Weights of a small mixture-of-experts language model, trained from scratch on English Wikipedia.
Training: a variant of Adam for the experts, 420M tokens.
Below are experts of layer 7 (counted from 0) of a mixture-of-experts language model. Rows are named router (the router's row for the expert), gate (a neuron's input weights, with its number), up (a neuron's input weights, with its number) and show model dimensions 160-191. Each number is 500 + 40 x the weight over its row's rms, rounded and kept within 0 to 999. Numbers have three digits each.
After each expert's rows: "gets" lists some tokens that make up at least twice as much of what it gets as of all text. This comes from a sample of Wikipedia text that the model never trained on. Tokens count by the router's weight.

# expert 62
router:430535520510552556448426549572460390469460472549539441451435557530505452533478442535460544542458
gate0:552456435510505520510545455442511563515501548497399573513525458502458508483476520533508470435548
up0:555536513464466454502507504470532536532581551430512569534516473501520442541484518540509492467494
gate1:548476475478501474477510427465513559548479481562494437513487478502500539492535534483507466444477
up1:478502495538481420540501469389502545469478488548523483499516456442510512539550514498486565493478
gets: " the", "s", " and", " of", "ed", "\""

# expert 23
router:450559536516557557445440560545475442445443445530528463465452556539503450570462439531476569546459
gate0:568422451539485520518549471436519566534509546529417561507523439467454509477473533538556455442571
up0:562495529502456433504498526477539525543585552444534535539527464455511422502494548548536475470506
gate1:561486481468502472471517434451509563537494491575502446510487467501512530492536540480521471450464
up1:494521506521484422531508481375494549457494502563529498491520442441527498543545523488502570505462
gets: " |", "|", "19", "0", "3", " However"

# expert 60
router:449515530505544523452449555567475386428437463528542445464442556538499459554479439521485552567462
gate0:537421451539517551517549472468520567535510515530419560475524438498422508476472533506557454473572
up0:530495529502488465503498527509540526544585531445535534507528464487479421501493548515537474490507
gate1:546473473481501477480513425467514561547477480561497436511490479502498539494533536484507469444478
up1:477499492540481423542503467392504547468477487546526482497518458442508513541547516499485568493480
gets: " the", "s", " and", "ed", "\"", " was"

# expert 8
router:458555524504539536449464546566478431435461446513539452477463556529522451554470460532462559573446
gate0:567426452509489545517548458467519566535510547526402559478498438478429509494475533539556467473571
up0:559503530475462456504496511506536526542585564436518534512504464468490423519499548548536488488506
gate1:571473493463514481486521421439506562557497495578483456501469464492488547470534541471520443442496
up1:499525519517482414536501474360522543446498492556521503491474449436502510536573514500496555500485
gets: "\n", "-", "|", "  ", " 0", " 1"

# expert 50
router:454546539490544562444437541545472450454462455527534454442452542529492453554460448515465555554466
gate0:570420450508485520518550471435488567535510516530417562476524437466453509477472533539525486472572
up0:563500529477456433505496526479510526536584533443534536523526464456510421505495548548505501487506
gate1:563501466473487450418491447487494530563511484521486455533490496509479489458543468498501428493498
up1:494479524561516438490480489451480542516535498560506496529536507501454484505559494488480496505509
gets: ",", " |", ";", " from", "{", "W"

# expert 58
router:454532524494539557432447536564479406436460457527544441448453555528513459551445445511458558559468
gate0:569420452540517518517549472469488567502477515530419559475524438466455508476472534539557487473572
up0:562494529503487433503498527509507526512552531446535533507520464454512422502494548548535507490507
gate1:546473473481501477479513425467514562547477480561497436511490479502498539494533536484507469444478
up1:477499492540481423542503467392504547468477487546526482497518458442508513541547516499485568493480
gets: " the", ",", " and", ")", "\"", " with"

# expert 10
router:449535527495555543462458551553487447439447441528530463460469539499517476554486474532446557581454
gate0:563442439517502545527543461457514561528501542502388572471500444487430519500486526532551477466568
up0:558522524476476456511491521503535520538582560412509543505502470478487425529504543544531500484501
gate1:550481478472502470470505431463511553550480483564489439516481476503503538488541530483508461444474
up1:480509499531481414531493474385500537471479490551516485502508454443514512535556510498487558494475
gets: "\n", "=", " 1", " 2", " 0", " 3"

# expert 12
router:432531504496536542482462556551484435426448450538548454488463556529520474549448439535457553563457
gate0:568450448509515550520548469465518565534508546499386563477493439467423511507474532537555484470571
up0:562526528472486463506496525507538524542584563413504536510497466456481422533495547547535505487504
gate1:551499474479493464463509409449488559543503498538469456518448479496491550467550552477513459433464
up1:493517502539470420532488446377489532469476495537489492493491455459513527522565525510497539481478
gets: "\n", "|", "  ", "=", " 1", " as"

# expert 7
router:453542541511533536442429554545478445428450422534517455477452559537509449551473445501467562517477
gate0:568451448509487550519548470466519566534508546528387563504493439496423510507473532537555485470570
up0:562526528472458463506496525507538524542584563442505536536497465485481422533495547547535505487504
gate1:549476479473504469476503428468508563560491493552481451522490471505493545482538538479503450443467
up1:480507499531482414533493473386499543477482493545512490504511452443509514533555513496486553493472
gets: "-", "\n", " 0", "–", "%", " ="

# expert 9
router:432527529499567533480469556554476431445451455539553444485455547516504462534475472531461563560466
gate0:558432430525501538536536452448504555521494534515394583491508450480433527492487519525544468453560
up0:550512514486470445521481511492525510529573551423520554525512479468495433519510534534522490471490
gate1:577472486472501473495530430452499571552507491559475473509473454492501540482565550481515433429479
up1:502515518520467400540510468365507549478502496556507505491476444437504524529577524492501542487483
gets: "\n", "  ", "|", " 0", " 1", " 2"

# expert 5
router:471553523491557554480444559529486439442435442541509462465448569539518458578487453504462555543440
gate0:563438437531507544530542459455511560527500528521401575498514444487428520486481524518549475460566
up0:556518520492476452515487517499531516535580545430526547532518473475489427513504541528528496477496
gate1:549476479473504469475503428468508563560491493552481451522490471505493545482538538479503450443467
up1:480507499531482414533493473386499543477482493545512490504511452443509514533555513496485553493472
gets: "-", "  ", "=", " =", "–", " 0"

# expert 22
router:447551552514533554451442543550462449438457422532536477461463538558548450552460473537485558534450
gate0:569421450539485520518549471436520566535510516529417561507523438466454509477472533538556486472572
up0:563495529502487433504498526477540525543585532444534535540527464454511421502494548548536506489506
gate1:550481478472502470470505431462511553550480483564489439516481476503503538488540530483509461444474
up1:480509499531481414531493474385500537470479490551516485502508454443514512535556510498488558494475
gets: "\n", "=", "–", "19", " United", " War"

# expert 20
router:419505525511551570471438544554489433438435454522536425464475560550451465552443452554479567538460
gate0:568421450539485519518549471436520566534510546529417561507523439466454509477472533538556455442571
up0:562495529502456433504498526477539525543585553444534535539527464455511421502494548548536475470506
gate1:554482477487526468464519440457532567563487499547472456538502468520487563474561537465496459443498
up1:469519501544496412507499490384522547479485496543505491509518453457504527527554512487479542501504
gets: "\n", "=", " as", " =", " an", " over"